Weights of a small mixture-of-experts language model, trained from scratch on English Wikipedia: vocabulary 8192.
Below are experts of layer 5 (counted from 0) of a mixture-of-experts language model. Rows are named router (the router's row for the expert), gate (a neuron's input weights, with its number), up (a neuron's input weights, with its number) and show model dimensions 0-191. Each number is 50 + 10 x the weight over its row's rms, rounded and kept within 0 to 99.
After each expert's rows: a language model's description of what the expert responds to. This comes from a sample of Wikipedia text that the model never trained on.

# expert 14
router:52 64 45 44 60 59 58 35 56 51 41 42 62 50 54 51 38 30 25 55 30 52 38 34 38 64 41 42 35 63 50 53 63 31 30 56 36 53 60 64 59 65 40 52 54 50 48 37 49 52 44 57 61 53 36 46 53 59 40 61 58 50 63 55 30 48 68 39 61 38 56 38 55 41 48 30 39 48 46 62 49 58 42 49 50 59 31 48 50 42 48 62 50 42 51 42 56 55 52 42 59 54 42 51 51 58 40 21 39 49 65 57 45 51 54 56 40 62 47 56 53 54 51 72 49 56 60 43 53 55 29 56 63 42 31 54 42 65 59 63 57 47 61 52 62 42 47 52 60 52 53 38 35 46 55 51 55 63 58 66 52 68 52 48 54 51 48 50 60 63 38 57 43 51 64 60 66 51 47 43 37 49 66 52 57 44 50 71 31 31 66 47
gate0:48 56 38 38 56 32 62 68 26 50 54 47 41 53 55 43 64 52 50 72 57 57 48 47 44 66 50 45 47 56 39 51 46 45 47 56 59 52 49 47 48 53 42 60 50 44 55 64 70 62 54 41 49 49 48 37 44 31 31 43 40 43 76 43 62 45 46 51 42 26 45 43 66 43 50 28 43 56 55 72 43 63 47 48 73 46 45 37 27 52 31 49 45 50 61 48 33 53 67 61 47 50 50 49 43 53 54 68 63 57 55 63 37 51 49 57 43 74 82 51 43 56 46 65 53 53 44 50 56 53 57 63 50 38 49 29 54 41 42 56 59 57 40 55 42 63 40 53 49 58 48 40 56 54 59 52 46 57 32 45 57 52 61 67 47 39 55 53 51 38 43 53 58 35 44 48 43 45 51 54 52 42 35 33 68 54 54 66 46 49 49 52
up0:50 58 59 61 59 31 51 46 42 58 62 55 42 50 61 58 51 46 34 48 46 40 56 63 52 63 49 52 63 69 47 60 38 44 74 41 31 52 47 49 53 50 40 51 49 50 44 41 59 46 40 42 38 64 53 63 49 71 64 39 66 50 56 41 49 44 47 62 45 62 44 58 31 63 44 46 54 47 52 35 37 32 52 35 48 52 64 52 70 56 60 47 45 53 44 53 49 47 53 52 71 33 56 51 46 39 47 43 31 61 56 40 48 64 57 46 42 53 44 37 54 53 48 39 68 44 53 64 48 63 54 42 36 36 49 48 52 36 49 50 81 47 51 55 52 58 55 68 62 76 46 63 50 54 51 51 39 60 47 53 46 24 53 49 38 36 43 61 41 50 72 45 60 50 51 61 43 61 47 32 43 54 57 60 39 21 53 58 49 54 39 49
What it handles: Article and name starts

# expert 19
router:46 60 22 44 56 66 46 55 35 46 62 48 36 61 51 65 60 48 50 43 49 33 70 45 38 37 54 48 50 43 49 48 45 60 46 62 74 51 46 51 51 56 52 41 52 51 64 56 56 55 50 62 59 58 50 52 51 61 39 47 50 36 51 48 46 55 52 57 50 67 40 41 55 41 58 68 43 62 37 42 49 46 62 40 39 38 42 52 36 60 46 45 44 52 54 62 60 46 50 45 51 56 54 27 41 63 68 70 60 38 63 34 55 59 65 58 47 46 40 52 39 45 64 46 59 48 65 59 42 31 54 33 41 54 62 52 57 60 54 29 32 60 44 59 56 53 38 36 52 39 54 36 72 52 68 52 36 43 48 47 51 47 36 55 55 43 63 45 50 27 51 50 57 44 41 41 44 52 26 45 38 55 34 51 47 49 42 51 24 31 57 41
gate0:53 55 51 55 42 62 56 59 52 39 42 50 56 45 38 57 49 43 48 42 65 70 50 54 63 30 55 47 66 64 50 50 39 58 50 48 60 47 50 63 52 53 44 55 54 46 49 48 38 36 58 34 42 49 45 51 51 35 37 47 51 28 48 46 32 49 49 56 67 34 56 70 41 46 52 73 44 47 31 47 48 50 43 34 50 53 52 51 59 42 73 43 41 44 76 40 42 61 42 64 59 62 57 57 46 47 53 53 43 49 38 67 63 54 44 48 56 42 47 53 63 58 60 59 55 49 36 56 55 39 55 61 43 42 36 45 47 47 41 54 66 47 57 53 45 36 49 58 75 42 47 54 30 49 38 59 37 52 50 52 48 37 44 61 51 61 63 67 65 60 32 52 60 42 28 76 25 45 50 58 49 42 47 50 53 38 24 60 65 51 47 61
up0:54 61 49 47 42 73 50 66 61 75 50 50 36 46 46 38 42 52 40 51 50 33 54 54 34 54 51 51 48 41 67 57 60 61 46 78 34 54 59 46 47 64 56 52 38 77 38 44 41 34 62 59 50 50 43 60 48 56 41 47 48 60 50 60 49 62 75 46 56 49 56 53 54 55 36 45 60 56 54 58 67 65 48 56 42 65 39 61 46 39 46 28 52 40 51 58 46 67 54 40 64 57 30 55 39 46 44 66 48 50 59 55 52 33 51 43 40 46 30 54 51 39 57 69 48 41 38 59 43 51 54 49 50 55 57 55 47 41 48 42 59 50 33 64 47 52 45 51 61 52 56 44 34 59 37 31 45 51 60 51 36 44 56 46 29 56 31 48 34 50 45 41 57 46 22 51 43 59 62 53 55 45 38 49 66 49 62 38 45 52 42 56
What it handles: Linking prepositions, conjunctions

# expert 25
router:53 40 56 55 57 48 42 50 55 46 58 54 60 63 48 49 51 48 56 56 67 48 41 40 58 54 45 50 61 32 34 48 50 42 38 47 56 60 51 49 53 64 52 38 55 46 45 38 53 36 37 55 52 61 45 45 54 25 41 49 51 23 45 51 48 57 46 71 54 40 29 66 56 56 51 60 48 44 50 45 50 38 54 55 58 48 44 61 60 58 55 60 63 55 63 74 56 33 55 48 42 42 56 33 54 58 52 72 47 34 53 43 59 73 49 68 34 56 46 37 35 52 45 29 49 50 46 79 56 40 35 48 34 51 57 39 43 53 37 37 43 45 31 53 48 40 51 40 59 57 41 47 50 53 45 48 56 44 53 63 65 41 49 46 37 58 79 49 53 49 68 36 50 29 52 45 53 43 61 53 44 78 44 58 44 40 35 61 48 48 42 45
gate0:43 61 32 29 44 45 46 35 48 46 42 46 53 54 63 34 66 37 47 54 74 48 57 42 54 46 44 60 51 31 50 54 62 68 41 56 35 37 59 53 54 51 42 37 37 61 61 69 63 43 48 41 50 67 49 40 66 57 55 53 55 63 61 59 47 61 64 48 52 49 41 63 50 50 50 53 55 54 52 39 44 65 40 61 59 61 50 27 34 65 39 45 42 46 52 79 60 55 46 67 52 58 46 44 63 54 59 61 41 73 54 47 42 41 59 55 40 60 40 54 54 53 43 55 47 49 22 50 39 52 35 53 49 42 57 39 50 40 50 51 65 44 53 55 49 57 38 41 55 44 57 48 49 39 38 33 70 33 57 46 32 54 56 46 51 44 44 48 21 52 57 52 54 39 63 47 37 58 56 55 44 67 60 35 54 57 59 55 53 63 43 53
up0:56 54 39 52 50 49 64 35 59 58 57 56 57 84 53 31 49 39 34 63 23 58 50 32 51 51 51 42 69 58 69 50 67 64 51 33 48 68 69 71 36 60 55 54 56 50 52 51 54 57 57 42 52 39 42 40 42 42 55 51 57 44 56 42 61 49 46 53 29 44 49 52 62 52 48 39 44 35 44 43 54 49 32 63 61 55 43 65 61 57 45 52 32 50 36 64 56 62 49 55 60 59 42 36 39 58 47 59 53 47 60 47 44 57 50 55 61 42 29 46 41 42 39 55 54 52 44 57 47 43 46 38 39 52 63 55 47 36 59 55 50 53 69 52 42 41 48 40 56 40 44 65 49 35 59 48 54 47 35 48 34 39 62 47 39 61 38 58 44 57 39 51 36 50 75 47 33 50 52 47 51 54 50 31 55 41 40 51 69 54 51 63
What it handles: Definition copulas, infobox glue

# expert 47
router:52 68 42 53 61 49 54 37 64 63 42 49 54 59 57 46 54 37 53 53 30 52 55 43 50 53 53 66 35 47 35 60 67 38 47 38 64 45 59 38 51 53 53 42 51 32 51 51 61 59 42 44 42 62 43 33 66 59 38 53 50 46 59 55 67 63 56 56 42 60 55 42 57 50 59 44 45 52 65 52 46 53 40 52 36 43 69 58 62 59 36 34 24 51 56 52 39 51 48 48 54 52 58 64 40 42 60 41 51 57 19 29 48 57 51 26 53 56 38 72 47 44 50 52 44 48 49 31 34 35 48 53 57 47 42 59 43 48 60 54 62 49 52 43 55 61 29 64 40 46 54 50 38 40 42 52 41 22 36 58 47 36 55 54 46 45 63 35 51 49 39 63 67 57 50 56 66 47 44 54 47 46 37 46 55 47 72 52 50 38 61 46
gate0:47 37 35 49 38 51 50 41 31 32 48 55 66 40 64 50 37 60 41 50 56 63 42 50 58 63 52 51 61 52 53 48 67 51 43 50 31 54 32 42 64 37 60 28 58 58 54 39 42 48 40 59 72 47 47 50 46 52 55 56 65 42 57 42 58 47 40 56 57 40 56 62 46 39 47 43 46 57 47 30 55 57 52 43 48 74 49 51 54 43 52 55 44 34 47 71 55 33 35 39 37 44 46 38 53 46 72 40 70 43 57 56 66 75 68 43 47 44 69 42 56 60 39 56 33 50 59 55 53 46 38 48 75 52 43 48 52 71 62 50 52 48 59 51 52 49 52 55 52 47 52 52 36 51 66 53 58 55 31 37 28 52 53 57 37 40 36 62 54 48 54 65 50 64 51 40 50 56 43 61 48 60 55 49 49 59 54 63 58 37 52 35
up0:47 36 51 41 31 55 50 60 45 61 55 50 41 44 50 65 62 49 44 38 60 52 42 57 43 53 45 61 61 44 48 49 35 50 48 66 54 53 53 45 32 52 42 49 50 31 40 70 59 29 46 36 39 34 50 46 54 58 45 52 43 63 53 59 47 67 46 51 41 55 39 57 77 64 66 34 57 47 46 43 67 50 62 43 47 45 51 54 49 48 35 49 70 62 66 42 51 61 70 35 55 46 58 56 67 63 62 68 31 57 54 44 61 28 36 68 57 37 21 60 63 45 50 40 53 43 60 45 57 37 45 57 48 50 46 45 50 57 46 42 57 51 44 33 50 52 58 47 41 62 47 42 59 56 49 46 36 51 35 54 41 49 46 30 42 41 50 66 60 42 57 56 61 48 71 58 50 47 55 73 49 55 59 37 48 35 43 55 53 36 55 49
What it handles: Name-initial syllables

# expert 56
router:53 55 60 52 19 50 42 60 65 62 64 52 53 41 52 72 42 55 53 50 53 34 53 40 40 62 48 51 55 35 57 49 49 57 34 54 50 52 37 73 43 50 44 38 42 62 56 58 49 43 41 59 44 52 57 36 53 35 51 51 51 37 60 55 61 52 49 54 31 40 52 53 51 44 35 45 46 45 49 60 38 45 52 53 36 55 39 56 45 31 60 39 42 55 73 64 58 47 44 56 58 66 43 40 49 53 59 53 51 37 58 46 44 68 49 50 32 46 34 40 48 45 49 54 56 43 56 52 44 46 48 51 63 52 71 27 56 42 38 30 36 50 62 66 55 62 42 44 50 37 64 41 52 47 43 50 65 44 71 55 47 61 31 43 68 59 48 34 49 42 63 47 59 46 45 41 54 47 44 57 58 80 35 50 49 44 32 65 54 41 51 71
gate0:49 46 43 47 41 40 48 38 53 41 49 52 57 25 33 52 52 43 59 41 65 36 51 45 26 63 50 41 44 49 60 52 35 44 49 39 52 56 47 53 55 51 38 57 54 57 44 41 41 38 43 55 39 40 47 58 45 54 39 51 47 50 47 48 30 37 41 55 52 63 55 46 43 51 62 57 46 45 47 45 52 52 38 40 51 56 61 53 59 58 38 45 51 55 48 29 40 50 36 69 58 47 70 66 59 71 53 44 42 42 66 51 60 38 38 55 21 54 66 78 42 43 60 53 67 42 62 58 73 38 64 35 29 54 62 62 46 28 41 62 54 58 63 71 54 60 53 64 59 47 56 39 54 74 42 50 42 56 35 55 64 50 32 47 47 56 56 42 53 42 49 57 47 51 56 59 50 57 34 58 44 59 56 67 52 51 46 55 47 56 46 51
up0:49 69 51 48 49 50 43 64 49 42 43 49 29 66 38 66 57 56 61 32 52 56 41 49 46 19 49 46 53 46 56 43 44 30 57 51 37 50 56 54 55 51 45 46 56 59 45 62 35 45 35 53 60 48 56 32 48 43 51 55 51 66 47 65 60 54 44 46 50 66 41 47 78 48 61 58 51 56 63 24 34 49 45 56 58 49 50 58 45 34 48 50 50 57 44 47 51 60 41 54 49 56 59 57 39 49 59 41 68 50 56 38 22 39 38 39 45 69 62 52 54 53 51 47 41 57 61 57 40 52 46 60 53 58 49 58 52 35 50 48 62 57 60 41 53 40 44 60 56 55 57 52 36 43 58 43 58 35 62 54 56 38 66 50 42 42 79 63 34 67 37 71 63 47 37 58 43 58 50 66 57 61 41 49 58 23 49 49 51 55 52 43
What it handles: Of and quantifiers